Experts of a small language model: 48 experts in each of 10 layers, 498M tokens.
Below are experts of layer 5 (counted from 0) of a mixture-of-experts language model. Rows are named router (the router's row for the expert), gate (a neuron's input weights, with its number), up (a neuron's input weights, with its number) and show model dimensions 256-383. Each number is 500 + 40 x the weight over its row's rms, rounded and kept within 0 to 999. Numbers have three digits each.
Before each expert's rows: "comes after" lists some tokens at least twice as common just before its tokens as in all text; "gets" lists some tokens that make up at least twice as much of what it gets as of all text. This comes from a sample of Wikipedia text that the model never trained on. Tokens count by the router's weight.

# expert 27
comes after: ")", "\"", "%", "5", "4", "3"
gets: " |", ";", ":", ")", "|", " According"
router:510528554534476502540438530544456555506497464467513512461547434491542432498483617518490492466551502416489557484511507468544512494555509491460491490503516504502588456521506488466528516451504477434503499415504472530502428555489497523520499581511524482447545548468528448475530554578547480528570478500456496423553478580480557483411473500585465547473488458576512557486475562525473512463531
gate0:577422571500486489512457478543469453498502503441473459536532487431592502480543523480471469521541471526551472502497525456528557485496485456457402490558509460490575497522541512529514450496527506440490484508541525528522520477521548531505428499533445461475528530473506525490596539437473456544484496523470487485529499546491537509523524506482433533513575505490479435531534537483538450542460
up0:558474477479503468439508502527462545549498507471452446498446485502529593460600539480465480516526493495546457454524565474512567466573496508471446498564481437487518513528519431541540434524535476472452517486475580479457527489535480500476440527507454473491511533465406505466573438466479438528485522470504507441506528506455486500448433480500481513490509475465468452443562516533480595507483
gate1:484531409474477490533542521459510480455498508486472485449509545526511523519433519449503501522503550473576531542427491434489505496534475473542456519511545506526557476423508454491487517479500448554452552526498558457557533562505499597504479508508557525474501577496509498494386478473611446492465487549489506485499518514438489533441450484438543424545528514448553488564473484467432583466479
up1:466532457524467431515508457390492510511549524474538455526509546524476539530441527392484530624450566473549544482501489452460478467454455482502508454564496488582453469483479471482498522516466501543460579453527576474567557525506523567542449538507485550497525505457500491494477485438575481482518420477517539475483497503426475509457508541430499472540481512439548439537470438458477599509435
gate2:453425447507494499509517565461554460553598495519493514506533480509457524480505449516500485524551536460434509493473539452461497526550456478524532497462517497465486534498538496531457469476558453478543471495534574372511539508469534464494465523502480534455486538515514514466477507455551414548507551487454507556481552488469533538542477511498533573455503526549501453587566490562470414518507
up2:397492492478473521510568552510527535478559489520518547505489457433443528522510551534480475456537538468502539420411534496507467507418467450511541507498460503429494566546522526567558493469514526529478458484523499412539509469382569452512493515529473538504499543450590529506517519477570446541537511491481470548536473537504486561470525494508524556436512497475523534504455527424452450496469
gate3:579530521537522467526472586452471435506526474479451463520575497516536460484468472478540518395522408502501468534484528495489513478481500546491544438539534463501571456452469496502412458461559434544460508504584464480541450530506482520544506436460530494407589514531457489481539452491455503447507487612488466527483547530530465524498522478526505581463497515455518573494468560502542504479527
up3:469501541431561563449533480506456529435428506462500502531476532517489530479581522489541508576481555489493484517478532469444439491513515464491494471469483508464516524535480517532495520519427654436511525481458476553454528499474527514471472569524468484529431471494484520543561507539519537477481478427530493508560540495519485481482426482491592450537447527483473484542540455521472500499499
gate4:465574501476474511506530522511470524432516506484506514465431469488497454507528554502540531483558451494421512559486516467500472486454527461531486466531469472484474483551474409497447513445543492479517531470501512490492474416436423502447454458479443488483488505493527610506530520504463513546501502511586474492514519512520550490484503485528464501490519500501480530492474437553568510441440
up4:485466571459540486512517511530563452521462478449434521477464463527495462415559500485547499584422544536558570526490527503506457471588524490488540502431520512511455494519449519556491514544516511528486528547543468494444458504457513522460487487468517534524525501437525502441480527512537560467549407470530467476508550557477514529499469453443535473470407481512446530448551566496478517503458
gate5:562543477490548492470574450427539507546514503429573469539450480462593468550457519531481519525489471443516504475470528518521527520470544470493370510499475488591487527520508468504542496444485488496497496493482566497562527516562522583499512551497477490569540529490498482505565525533527473527453548512418487464554493578467537464499466467487558420423473489476527493595477481538478512494559
up5:479378501473385558550472472536507558530532555461464502504514489588387476492458503488527492490490560487506478535564515445572448470529563550467530467487557547405548459584477582476537510471486524444490510512569468523515434494483554458494505487428520452517562500434589483547448471493482517520457470460524520543481499485489513529515596539546517563519495478458505507432529428502485450492521
gate6:503526569488522563514537468497599548506492478508495537458482529561484497469527427435459527567435569557545464490484522504497514399517497527501497518511468527474520533508479515511562528485555488482467471552519528496469428488504505512466556522457499543489466512477533464532487503509534494428517478435570536527434522472532487600412564508477455563481489505436466506505517478522566542569487
up6:461491504570514502526491512516464469516518545531563471491489504457537513492477564520513469494576429451505495497513451457444447547477484482528515524409497486567493547484511565565476460528457470540467480400460434476503504572469477506507474527491476450482531484487504550469560508545465464608464515547418507485468449500475456463492441562486560491553543475541569476468493526509433455487546
gate7:511556523474508419483368510519498468490486498553531520483530518495527534565471524481600495475465574526509506510521481554506533458495468557397541460544585566501549455491484568478474525453475458549483471512594493497552502489547480530512468447574498513491505445538502477479507498459442469457479445464535498555472437508491557443475500520495549434514541452538454492453486584523552493467444
up7:504532429538522517509616526457470511486530495481526516537532414487488484501483467574520454453511416440498449521589506400482481508485516492582494553444516500506474525555499454450505514577552479466513529545482503492450537508472516596533478532456526525522527513502466528511464509490572540507480550542544497498533560482482456564538557429463432487512487499549548490522530497494456489452533
gate8:510490472416434463466509540439433541557524476478452440527477453497433443466516554512550563485528467453484437437447567451538521518473530565513488440503478505448497520485477477516416546437561454506524435507489465470569525449525515467564487518472546505498511522542493446403532521473528484437471483461538481478577494447500516484548496483537540548448475451556521481507500533450478456451544
up8:549445480514488526562496518540582483450500582485417401518524498575445534440509517529521539479500452539535440515526564495568483497464497542463592478554497450505539461512526433507381512494457439546550490522542524568432525508479480468475578439540501507515539527521525491484490428562497542499548494459576508442465522482508466497525526495531445481531540572500507548520560545490448466444472
gate9:503547475507459498530495451511519500562489562508591438430482561531490403497514504441505464449489414509579528497488493578544461497505538506475407542528520430507510495519527561483529434484518493542385503503485500489514434488549482482480495454460521492484566529451459511377461494489444539558472415520484565427529514471461564454524568520536523472504457502477496531465502555508464427520507
up9:474540492526481543534511420546459537518485533498571474436539501572491397491512487439526513452506453538526536536480455557532525434512512506494434524477494435508513489515489557445522503477444476542410477496515508501485461475517519518531558478460524502435540503416499548413408519502472534511511373481477544465561546550525495501526571524576492541426420470521525463464547525505477468547562
gate10:585443479418497567464504538506519491484495463423457557531477529492519565496505564563455521528508453456523533529527526459494468471444535551439536476493517555500540471450471472487479478522603525561495431517500568449505533415481471458500569533418510492445469522518483500562486471490560505480484412422526505501495558481462500466564488476497463537514515526483494508502538598507496514479530
up10:538492503413516535415535499534559511497484483445498491458431490438518569510508524613564498485515432457503541503556514496499455486441502479469464545457515549483519477418485474511463453519553524553518381512494558468591511533513412464552548537464507456526453471557555503491525497508506541498427474448487540481493532462542468476524486439534472521510522554466546514509524507539490530482535
gate11:473567559487467558451469460514493542497472461531607520573472503639538499477571518551459525513507462496485538476406491514517547461470539576524438415514464441453554527443531505547473502485419489498496476546500482448438443531507523587547510534453539532482515542525460531522586503555443531481491536533568556481515486483466541508463575494476446433474535460557508493516472487505551509541532
up11:509537502502553529525472458450512435519448585504419450417537537434514530539476521484483515446495506519540467584507540539492407502480502481513574515454537514528456519501511475465527528527484526434522485437477498591514551477463444427484496501504478420519458451476495476500459524476502544520543444484455417492461488526496465480552443480510578527520426456404468554486516481549436482492490
gate12:449515467499476558488530461458445480480504475493489519555471585525489510468483552477462577552518461543551483494450491454442517424539468478498515502530454488514511550506508575487517512530508486559440488463487507506474511515461507522453486482459492484505538536531461531538517515478477449562477460573449499480563509464483565434482485492458509530506476465468483463552479462461491475496482
up12:471472455447471573538493457512467518495503456531481482556464604537485478441462587459530611570493475559515565491477459468449508451561466491476513457527478474506564550522521535503518475510478513566416487480497498525516528554449539526479502501456498507505528544511530488532536543514510462504497444618453526484553576465514594439505475474458534513503492432403486504550550508422507470511531
gate13:460457487466543500466554394518485547442477513524505512437551407537479439445465445484488476498499578450516553486474497510552485513518433479542511494461459432486528491489500504453575505461431445548531503506526572540495476528486482523465468542498582514541519660406444496485552504497476505534500534546549496474464552438572561508487567557510512437475581448555514483475494542543538503546538
up13:507526544515536507484493537497565505591547458432464467513508576561492469569463449532553501485434440510432470514489482492465594509500549520481482536448520513510498488518474558509421505459515545480478517491479453469501479477554526467539542464534488527463520494548526491505466478535427492456499494446400460514588479467515451508475467446542515462443422561460493527518506442489523495490457
gate14:493482481494511468459437589465511430466508509551478527528504484528432454473539524460502468536554551524495519534476451518503477450517544492490511443562389485483517548464460475493510427475542539490482506504405474501420483511385495518424540433511530562516518472472473518441520534473509520492527470509515474555481495497479519497422513478489497504436422537507507505553515465449563563528524
up14:451529462557486582536586459474493552539453464501499540524501523489574482492443429436487535499467451492521507490545487468522501509518408451558566513532575478566531500549489512502465470494545456549514498494514533538520483432557479519551481544467514474497513531564477550509433508543442479491524552524462488460511494532494486465574429500506586429523510529539449497509459548523477491517531
gate15:511536492523531497471497575536532496505556498557508498539447428458498497513529545467536527532520493561512454399511468425514484529478450560499497513490466490452502564476411530527493493524481466451501441485494475511565541493492565468554461494400490497503546557487552461503514593489450476479494516473521445558473460511418497526515400538471469427526554458539511473506436477445507517516484
up15:448441532520453489492503469438465540438484467493428559481508521534533574491457444536467546484508461476546554550518464609477495472465467435441458499529513488483509469507553484508565474528579579518519557476546481547438497479496510505495531532545469460529424541520411518553407537544481515451529521553482594433499488494532499565470498510424511553521504491496465510559483567595493489528566
gate16:498480535489445519527449468518541525555472551494589484548487552573502495447527500586459509559477480455549527499564496545535452544524525479460520532506525525508441536469583475476478552494491485546443489567553474526485503499478518508481491551442485517567518557549479560522461507407529564454467474502534466544456513561529583457471570524555554496488463471503494541487514449582560488455518
up16:480528450512591498537494490509489545456531494490492512497562493431496436534478491487502459482475495543464465538419488449491541437442525492536481543513512523449486497548376547609502476506491463444530508433547495511465538588514454496532551442550493578476426497490446504513527474593569459582505486520444533450482480481530388483496432494403471529498546491520534529521501539518453504461428

# expert 18
comes after: " ", ".", "==", "===", " ==", ")"
gets: " |", "\n", ";", ".", "|", "|---|---|---|---|"
router:488437437490530546507476514484522472468553433555513512491441508423532560542533591505516546525502454491467525609477494530501490518465518432491446521547502494477464457505529533510480514599581531471450413484555507548468514461433471477556484478624457460473550535501494479539561494485480535539448571486438486465502505536432450473566510509452392479569519431436474528476441563550567513452533
gate0:533555528509524537513389522550555547491514560504502506524504522518496530510504449587542497552531525534543486492524445518446539503501506491487615481450489589556517468528502523485473483551548563489537418521521516498462505467492439509500516442431477461529452497447525553458499471508537475532502427480574454455555441507552443484508405460513563434509444467463441496435478480494492560515541
up0:449457494489588494517496482460545494550473541532505575472491487400524419521504508544467533534502549476485492533427547515427561467554450526557540539475486526591568535470501475511512436530458469509431455450486487517458529459508513504471545430586496481551460539510485548581459493519459501476458535431569508509456493457495471519483544504483512526506503467565529555561452484483500456523465
gate1:533545512502461535486471552460515516558408447518483566511546500492512453562537468526504516463492526504536539577496482452447474544447536515527510461497503545572568490518428507423507510457456472479510434484521494459466586546480485463451525462527510487423521558517445493517525497482491478478469427475481452546477492486510485473583456453426444507448473499546443521433558469559382497493530
up1:510488487499558463484487482500430490450557553450494421475493508481483537472506507459483493492502461545464454455544519553519503474526476471495519514477512412498483539515551489605520530524533532526476526512497536537516403499500479533532492564475490493568486525499549561491458478527512533490524567530501522454478501508512527547458589552534571440534494503465504493545473517452588459534438
gate2:542495489503455486463576497498478485450466487472507531488577485536466514497477537581448502542454516554487484602508443461603481526518500495450515502457606450513511492521527502598534529504561546507521432479529531529563491561536501540456518495499585464503500549570526477518409461493487462476515434519502483500602422551457529488519509495517449466428436538446522503458416514568462526449511
up2:519519461486457406504588524447506505515497532397501457516578559495468482476531532494466489543478519564398508523462467513520549538480443475516489489487560482532530441555514551518544368509539573517528489469562574492551507578563493522454542479465580462538545525426466509502476466465434457544443449538469432439571493511523518524491494449531431439502458523460485413492536512567412523435492
gate3:570460502478498458484486560510490482454465411524484485535547490542511498472493504502461455518498597537475560542510564454578525496534501495499555545531505459516491515460485558468400464452556437514495491579519552470467485493424514519510540473521574471449490484485499470524526438462460460558528566518432447534501529469543591480537457517439477559476522491545549533479582483419441511527464
up3:506525542505534557554491437454495513543470546518465440544475502509437528477507544495544554540520528556494526464496518431571524446493484510508547452589539485515459590427477574474397549478516538513540440439428502550534476509500484451509457424517453503421525470486460490462519538460504456543475423476606525471515544482496550512519533512490475454455476533488506487482490425530486531512532
gate4:454493468489483464508540480531525504476498501538485484536504522440560604497494457532500550544504471449574517469491550466527472499521487478501561484516449512530484459481548532469510475499466501485516508490525490528491533500459550520544466497475539519495490493417461507499501501550493374500483562460415444475461480500416427540518485487461495513447489460521509449425569403512462534506548
up4:461500511494493477478472538476480517519496479450539516428517558509542433515537518452480451439489513539457434546486439547533539499517508493507464518508527504460574508513498479426519528511498440500522511431449532490481526529586500541526452499453533459473481482508545439503484483444495577492519484532559551461603520478557565527528525501530513447524510459486395601564454565450528534467512
gate5:469470548514475462543545542503572495613535487476482538576461488529424499484445518541493532565501532485435499487487550463482563511532497472485462519494469452513527512507538449466498463398500490442470486467559504520460558474526512505601438579460480595505566497531523530520511520522507483548427437455467467527537504493503500495460566505427466500399488511434586473463512466494539457442415
up5:523512541547423486542526532427559486618527499549501525549580516477465510463456491488453530507505442423512530521438500467473565447497474468510444498550403455595490506518478427495466515417470448512532506554564513500488535489504538425534496472482461516449541534515507478475527562463486487515496464516508515502602581507452491544529509489483491477479511531481521497459527469518508483515429
gate6:523461442554470576500573522492543492527484465527525537480509485468463536451423498469513525522542511506511468507524520493496487468526469555530436486526532517433478500451490487515486459521482510516487541499438524441456543534467573479516530486517501488511458536530514454530524489468552461466464577480507457470455479480528557477505540486587602442522474510552503413511499507548490584492498
up6:486509464517512521543378501486476541464516455478505437479477461445461456599556490538565473534552424497464509460477479455438500500454525568463517478560493514414447512447513511472489450439438437507535531470530400480511465577468506479515548451441483491466520481503514487468491539509467548532546451487536503468451479523494463484467529481522526558519558502559502509476531426462476520473508
gate7:476509434468510541519503486438496445543520495460552525538502439480425530576510570464494475531539500396451444554479482511490496506496507426431488477551442451473499487489489440468547489501546528594386494516500494464483530483536482442506493481492512518516497500577501486472532537507540482503432541518447441501443498549580518514466522474518513492493483459523516435491532504433524401617534
up7:493498535522529451477529488469504507506451534510490477482541527469542518450439467495481483502493508526492490490555510475575500536549495552525584468486526488562528584473531574493399522451521521499552467458515495481490455522465498517523469506500456461453474521433543542491452464462488498423549462472540586477543474484484443464464524494496477474500469575540458503501477543558489585434538
gate8:533500449485451486546582439512517495518419480584430476479463534491550475519552540496503524516518473528490511539553482477570506539490488452441447577514500521424468561427488504531514422493559439519499449472510512469465574494452499421538487473556467457443554562432523530469527533491563544467483511490504548535559484533432414446480431552540480492484565519567490560582552482469468563496461
up8:499532540496502487469421494500442520478551518392514465497520478493428525494440421462508452489498509466521528504515525529453547454548506556559533454463492495566498431506514539456474563505428461541508568508499508516541430496478479574464529523488551571513464472546518506545444496455449483512545503514512491516458581470575566592500594473497530543552428457490510432431461474504481407482537
gate9:576469450495501514480527504517523478548514474444483529489506539518579438492522434532501489505556491536568409482432513557439536561493526434484474479536532529510529528467462471527536571433468500485568549445518578528542488499479456489507460461503554560540512486490473483561518405547570478456514512485501488532489526476506544522422481613467598503393484520523595560509505505424405478492469
up9:569483383490517476472519482524508533573487495481468505413522505582564488510526481544491483537567522546594412450452479593473511515492540408498505466528546576514524528498479470579507568481451504525532554434542606538526498449469482542482484492529581541494476499539498475548554414512569503500470511471517471566515538457495538515452466571431567493433515514512578558454527485434454506508458
gate10:441520504500442474542502527411479503525534462449501491513505503492450498545494500549458541431515518419472538483470508505503422551506519476505533546468437501505436512488532476503523530495489576430481457538584487465521604510483459461469492540523453543476482496542557502449510418544510461475519526470518535506499470574521544504442492547465512533516519443582474516485482525387455537424488
up10:459510498525511475483411488476458538553541513502489509510510515512565500488561511510485478427516484460514515493458510442467519526491466513513463546452480486450429500454495469489504489490468545445451499507579450495557514460458481522465453472589542536486469453467427578397532456539506547449447426492494544496460528471453505463516514513561465483470546457486501482487522526432416469457561
gate11:458487539488481491519547554520476588521514460484544496508489460565578560485474506488512530436448539475457497521532499457516570554461486527527450523430497521522465567585566414452527553513469535474544448486470535529452609519542499470509521492506515481488473513459475404553538476511469507481490525520516563528539450486444615501433514467561419459478545521498500564496457488481510508503478
up11:471520510495515513465530502535481495467547479536513607496464477510453541431487411518455470571457518492455501472518484518436457442506585438531419452517440472514584539424512559508450539434539434558459603524431571524438427508517444524504504432485470467546602464501535554432456513538497521489421497454486443543502464549462493527514538534447519470517435520493503487500463588577534545498464
gate12:526509548480519447508503482500455481529508478435465459540507558494488480508497430486492501475409462553562511551407540478406569533537547431517577488496457520552518565409445456509469509545450515469552454453517541496457510507530421474542543465505541554532481533459527398447490570499510527506505530549468516498525601510526495500479578489574552498450440458536463470463566483530490460500511
up12:434522482505542507538477534501468534564536448519552474486552520461528533543525474542503488531560524470517516456423465517524515485548527484366559464493540473519518479490531493522532530506503480560501496497496517472493511521514459468531503491450513509470550501535544595540502497485500571483535480592438529450536484532556542463424576534464517482471432526457511567448525448525480537436499
gate13:481444518543546517457448509516497531407508478548491491525412505549502391474505472496519538535506567534479517386452526533480398507461465504492472441507416439536450497457480496546506495427518574494462572488517439551562456550446448566554501526500542489531531533453446420477487534517570529540433507500558515503495458495491515501491536445493490466427490553519478550633491532483533519471540
up13:539521470526447539564456537442416504514484502457530498435512483471489534519533534517480472455516477460527530597577463519485507568538513501527502512479579536517592492508465510426550538524518435553474485516452567493476574483500561527476543544469468522467530491539599538533498435442471465451579472520484535567427541489539520441520491535523498512535498449540515469387518465501461470490466
gate14:461461454477514545492392513542559515541472503495458524576525536499481470521503507439502454506452560445498462417543543503492507481487519508576517460507476562440565422484515501446525446515500574471498494465544419442507561578542485544445505470408440500505490517480433512532423444509515506556524429530549531480470565492473445496493515457478540524535471525586502501571511475446470524474413
up14:557515511557478483442567443507542473542559483474570514487526541477495480431462453534484569534584484523471463535490538493540457481506494495445493564486495507514519605492533525584446582427514457503532439511469509533550489434515506472513536536517498511464501451495520456495546594517474497448543500481541507500523505505511498446481505524531462519479506472427524535499539515575574453518529
gate15:495521434528519497583514444457471475418405561433548486448400469537526465464475498475450535427529515389512575533463470437525498481546458495510550504479559517464514496522467560558546461469523442524415491483564541505543498546507521475531510438500417565533514491469526477485448503449434531468499559478437530566568497503505424492495483517512487397483487519456512466515386501528543478533456
up15:507449485509459484519558462458517473511454560431442508447515565505511480547529511566482508482556484457471540464481509533476489481544372560548497404429557571510482401590540599549474516538521407460547454478500536488532493478533548522493432501491459473554523502483507548534512516516463499446476502446486465518552488504504524512535543508515493502465485527508579513520467535527513451498513
gate16:529464522464471433493483520543502457524461537443604476572539596492509414491545496550450518526460511466514514537514501447559533563560468474429494585499561491532524489482491471477453486477475440483497499398525550427503493462501433496514535496472536454425432498493398521454518474520528437502473543515440472475432529537542475540514418575510519450517515486537516515541531525570540447444483
up16:525462463430472438518457532539481503509490557446557461585539593462513416494487490532461534549478462410509533478491509432540532544513427455471492604484542514536533510524509502493466463484455462532520500405530507456518495488490471500505563471485539476384480539485421534463512481522511482505451524494466488467457521541497467562483407542527492493529554480534558524541497536619563431468454

# expert 39
comes after: "0", "2", "5", "3", "1", "4"
gets: "0", "5", "7", "8", "3", "6"
router:513554537546503528453437477505557550501449552516517485553533508514507536498501463445474523531496491516433523504551513504506454497591446539554494469541475474535458513492544520511504475514468443491506510486549464468465476571525392462461569454490501525533469460539540458539548522473452506476472552553536533589509499562450496524589463498566532440508462465464470468490538583513585498483493
gate0:498502539504498462412538475482536449522470556497486479460456552522473455470509439461482494515447435520553505539488516580536508557501473497529502521485525494494441524585498521442503559490501557545553505559514521501529506519488460477553461530442475453549507429474565455449538520535507532509496470451483512460516462525466422503484519516492444468440526544513523483499512563504444500450450
up0:570529488507562541615453492482423480494479451485505571519450478510496523529419550535510453513586538489436550513476473409468453423515546571498522529497498477431574447463472510505473496539485497476446429437490461503470524491496525546439501518524530515450462542511445537496453470505475504544477563543468472517495561518492544492508481459491558545586483447474471504499462481477533508534580
gate1:495484503414495451520516469463464532431489512502531447481529498530554548428526465522568398521481558483531536494503489479480564397535504587501485441543531547507471471447521503494420521471510498512513476508582504529507464458500500513475505550500533424496528528493542457475443491434530483454520578556487475426461504496464559508548517430543506555530495571495584455454476490499531529526552
up1:545465497411501450450555493518480530462470538480505459451519483569515532422471458481527363528463555468505556455520519467519495440497519539489536450493510520522474494415530524496444506450501470565537479551557526507464460436487466540488537540452543454511513501480587454429501450430525492405538584522503497452463538523424542566557559421587510584563504553487579470446520498486490547496578
gate2:541542535511453519463482514529461477565528512466462503444534469420556555586454481498477505481526554467436501446428427448513530513446489471461463460458566498430538527513406570508543527455401478494519512561481555474540487538485506474427507554536456421507468560520523452586580482458473571434489475464465452523531474526482558527506507449553549500565489509557523487482597488483531524514523
up2:460475474511508501561518462465534474443493533536545495524451545607412451410512530561501505538483468505541496589526544492495510462551455537530517568565457436552486516469547412490491512542579508513495539512545463536462492468490472499562532445470494524547539415447477520442444513524526467531538527508521536482476539512526459454503520528414505510448485524445477474503441513531486493492465
gate3:485474501547497488488551475488530496542470564468525430481483446526533504518431480457484526469467509530486461523538477530546506476524509425507556452517411559422489494481550481435463534544483445522495458529475548474472500498531535488593467549445459541492444497476531455530490487553435478520549545566484554470418455535548470607496496514505510521482482477403503448465402457514499463484441
up3:560466485426499471462490434496490494533497452470494539463522545465483455491581461505543497526548513487567427472488536493487557524439503573498511488583566441557479485525448591567561512438517523501565486463455471473447515465497512574387587477523438419509515525550506584469558498457562497452437427498506494549517548487459559464528582450509471455471484492549467587480612507465555487531501
gate4:466517492569527448495496530519508463471478537504461534529567483454473476466499500455527489523508429488523501495463531547500512454451476579602500488507484540458554517508509475384527490484522487477476478512472500477487501508502500496518569509482496484456462534470514464496443509525545503463509462551491494480470478428482527451491492536454438507468413539481409494489512453495450556502507
up4:551466472459489517418464495488577514447479462503547514451493444505470476510474469504505512412395510484516494527554486482502519535481533533504429403440484484507487561516499458518489518560483526540464454504517471463544579480498476540416519489497520514425457529507401504555497473462507506469493553515471464522498498504504471530516485491519526507470539496532495480463482471542572598491488
gate5:519525502440526436549561463550509438403551520498566495477473498454558456470494487519489436479489480500510521505532467542559441504529498441534496509545508495543481480482493518537528452517540509577520456492476484495564524529402527474492497484548470485465543487516464421481508502492447509510547498537485521460610549474566436451485493519501475479492533451500519501498454483541512511523494
up5:464469557475505464509555434451504509434494508533540467479481478490544423477489453496497439499520512503521506485510466485567429499560534433545527534554509430549490480473593557471563460461503546504497475432462480475558466470435481435509477486544547516529477487463472440530511470463426455494518483554509497429565531486546472502464536540473469530479490492475441434500429511517542534541435
gate6:513497508514545486511511499561530561415567529546531484546520493523490469471524403477513508521522467527532455454536569471513470503481539472596524530506485476393452451533492452448550524478524463496539538569563450485499543446532424464482534546493498467538520490427523539519383433525489536593560494548645530457545544469487524537574522470556467475592469562414520487512498526491527544433520
up6:472474484521537495453519572542510481480529486525525511528512505497544509481460477498537502433498509539547451466524571540518438465460511461542481497495464503426460393503498362433546561502475418545495488501558531423499519485499480482470554509477439460601466477407426502507476431519518536520497477551564525552525570449565566503546473482520549490510491533494485554440468490487511526505503
gate7:533440423534447496496511431511457556527500473516524555471519532534505458517540529470490545451524512471499511571463507492523494518444464497454450576566468471494474532590509544456524483575599516526555520455473487532504499535523429486518514468487447469516489518547523466531555505513409526479580481537516513477488480492563491492511494483470464506456507488504476487483510444574508484553533
up7:502438492529570494539566456525518490497555562514492466555573454554496516580496485561480539446419502555485478486499580482458468454464522489480568446409484517455539501501478595519534451519566442505492517560479484464512449444501559541499451492527497537490532475493515470572460455557554474420491553371458481465561531483467527477465484487482501452491467517490474483539451522538458435437449
gate8:434557428519491452497525550507474497495490542469478509439509525491483515457557504455465494453427460568509557486473531490416517518484433511546535544443465459519510427491483596512511536473562439571442531465501555475460454529432509463500486470504519549450499550425465517440485550502494540512455482532458484533504464533477531512489487496459476451527500443570421457436474448520545510549569
up8:539457550509517548546452499515512500550556472525551493578467466525535522537466469555540491553586515421503448477505442478581503432507522463453465460526516519515491520496486400478536454523445555411570475526521441499517572461543518544516496497524511499470513472532528470541513422493506465510471512446582480479462514522561449452497512475559531573527584545464606556511477555435445534453446
gate9:454479536490489516542469515625465451479500525482531553498488534490552530478480517437486507489541499455482513451523516494508487513390437482485502552530533475459475510486521508476477467502508473445478411561505524533467487476490550517468519497488482504456477524480499496427504550514522531555515503580392559541509555527470474590445450438522484503497476493506460471495535615441506396505611
up9:502507565558516463489531489434525511547427493512475504512481469486457418483474454584472463473469531536590487521457476550530544484500508485481483521491492524411557587536509522457514482457471559554527542495440450492493537501537524457538490487519502524502462512489522473604484484446504509439481461407474494454542536443600503417528542544494494566478514507488449497483490461524493536450425
gate10:504514475484450454474532510565501546545471463468519441486492456512553480479492435492488455440557442518491501494567523469463557534488516493558472518561496483543492470490480423557503541399488550512461446525554526456486491499487423481533499440557567456517464490474466526508535450443443476473535464524516473548478473443574499585444490500528574524506526522479544439465540492469537554448505
up10:496483517483457517575479441470483469449517491501472545533522531474473522511526596551515533525477546511460527473397534489570398483487512482470497465482500526459535507501491531469524448606510498472555492508457465490501545515486543522433498573466452541490535536558556484516454563520541560524455535458448509446574559531454442464574558481433460491514534485519509577563501503558443452534479
gate11:473455538504460581506458526533476483432490500505475476503506563514508449472493482442570484487566475463467535394475554481410476459464508552524481534487497448481492490560484517491470448491454482512515568488455414403459475484526517531510483531536518523497535461483506503486481482444548527518516545490484624480490518484443530440510420525564504514535516537560533487487484497442501444470551
up11:496477525485503492498526516514437486483456519497447498478511506521571452497496479417513476503536492556529528506501521531413474531433535558498473530462539464448452543557507482474431441559517444537475617438435414423446482459478428481481543556526530509515538466487466506510527557444539524551477559468470607481537446469477540484532451519512484508527526550532445509481483410428484558510475
gate12:529445530538568414542433538529478460459475492450535486473512492557548521440573541563480517616501429443507590511474556434529515514508516512458496480503499530432527587478461518439500508518520557467472544544567509523465479510485390492480545440452460490511556509461463531476525479533492575512488416561527475486498503433477502448502489513497522490514508532458569475545503512478451548498512
up12:511468566460585456530455523558498489500498464442532466506464509562532507450550531522499502578481457437554534521438577504508539547507487542486516544536441550405564527442487493483441498508467548489520562534510452495547488518494420579482504475426460497565524462459411506482521496568466554475455473487521461510488536427551471460538518465501513464483476515478553486514508536454478520481469
gate13:457571477558475463563573541479455516501577545501499532525459494516477550513588443513579511509468506451403484541553520458511446519494474460535429562502503492529527505525474460510501527438463468462499468524483474437473543464476497533523532422550483557493488450553559485484425516555564485501449455487505410578469499455515580475433450575532554492460508440518527475495494494407508468441462
up13:515529536564479494518566548478435597522529490515488510583469543514489504457494483476512495491464504502448484546472507467462466558449499566529508533534543496520555516548511450565506577504519519455477477530496496453450506459521470486459550402536514608467488483510568439539403527501565521526478461532531430537445530489501558465424487559471577502475506470486534486465481492390559501501465
gate14:417465457550507442390538543470500541504513525461534492477476540597523493538473506480543488529518475471484473523548530525499474447502483486520426475539530504559426455526497552443515460585493539479519527523495498512476470469475509506555444476524524536547489552479486491493444463463501526414547532495470532446571482435554499486511596493421514533517534481431458480493461510550581528581495
up14:554520510504501486532510428465506444512506389512469525523474482487466509511511487499469491500434496469518508511412492486505488502487469466467568492471464512443535478453453479490462472486500492551430441437514503470479524514533580510458524540487524526475518474552534593608559497501526506455497438509464547569422495578415620444497446479434488488459476581479516462570541490504438519462481
gate15:462468580510552492554555541432516545500528456572476501506569579506529486486455488504489510445555552470481482423487460509603497497453519519512600482502473520484519530501483466511509488491439529565529514507403400486552503479502504534529572477529525530510591482494511476411515503440462442490452514486559547551508513437476494442456480447452537438427486435518483454546567469517456568524506
up15:541486554471506517504562465537485540459493548571412525474584566523495500459448473531548499460490484494529512459525450608568522478454567475500600509526533534464460495496503395471471496540513504569557471489429464448542508528533538481489536453490454479486526482478487465482505471467494437460460514570481555492452483508476471487509494487453490456472464470456489532549571552517503528457477
gate16:435547516510489464489607466489501467615574421471558550485531513547553536484474513504530532587525528486460519508532492523593506482526519531506493499552502494490443422477486510498488532537499485561475518551531554481482546461504492493496519464546548561484448481581533539530591486540500509559472491476509491495505554461529546491417541524519427512517528487441507605500520457523524568378479
up16:558457497506462517546455476510468516440474568505467452535495451422423482547503509513479482431477502501580524507460541450439503538532473489513525497450489493486525560475478481497517473419522498480502485469521428543480431502470485500567452520491452470504573535466455455484413544447476523531542473541481468490544444502492449489587456443494580471479510504546494381492498572502466450598547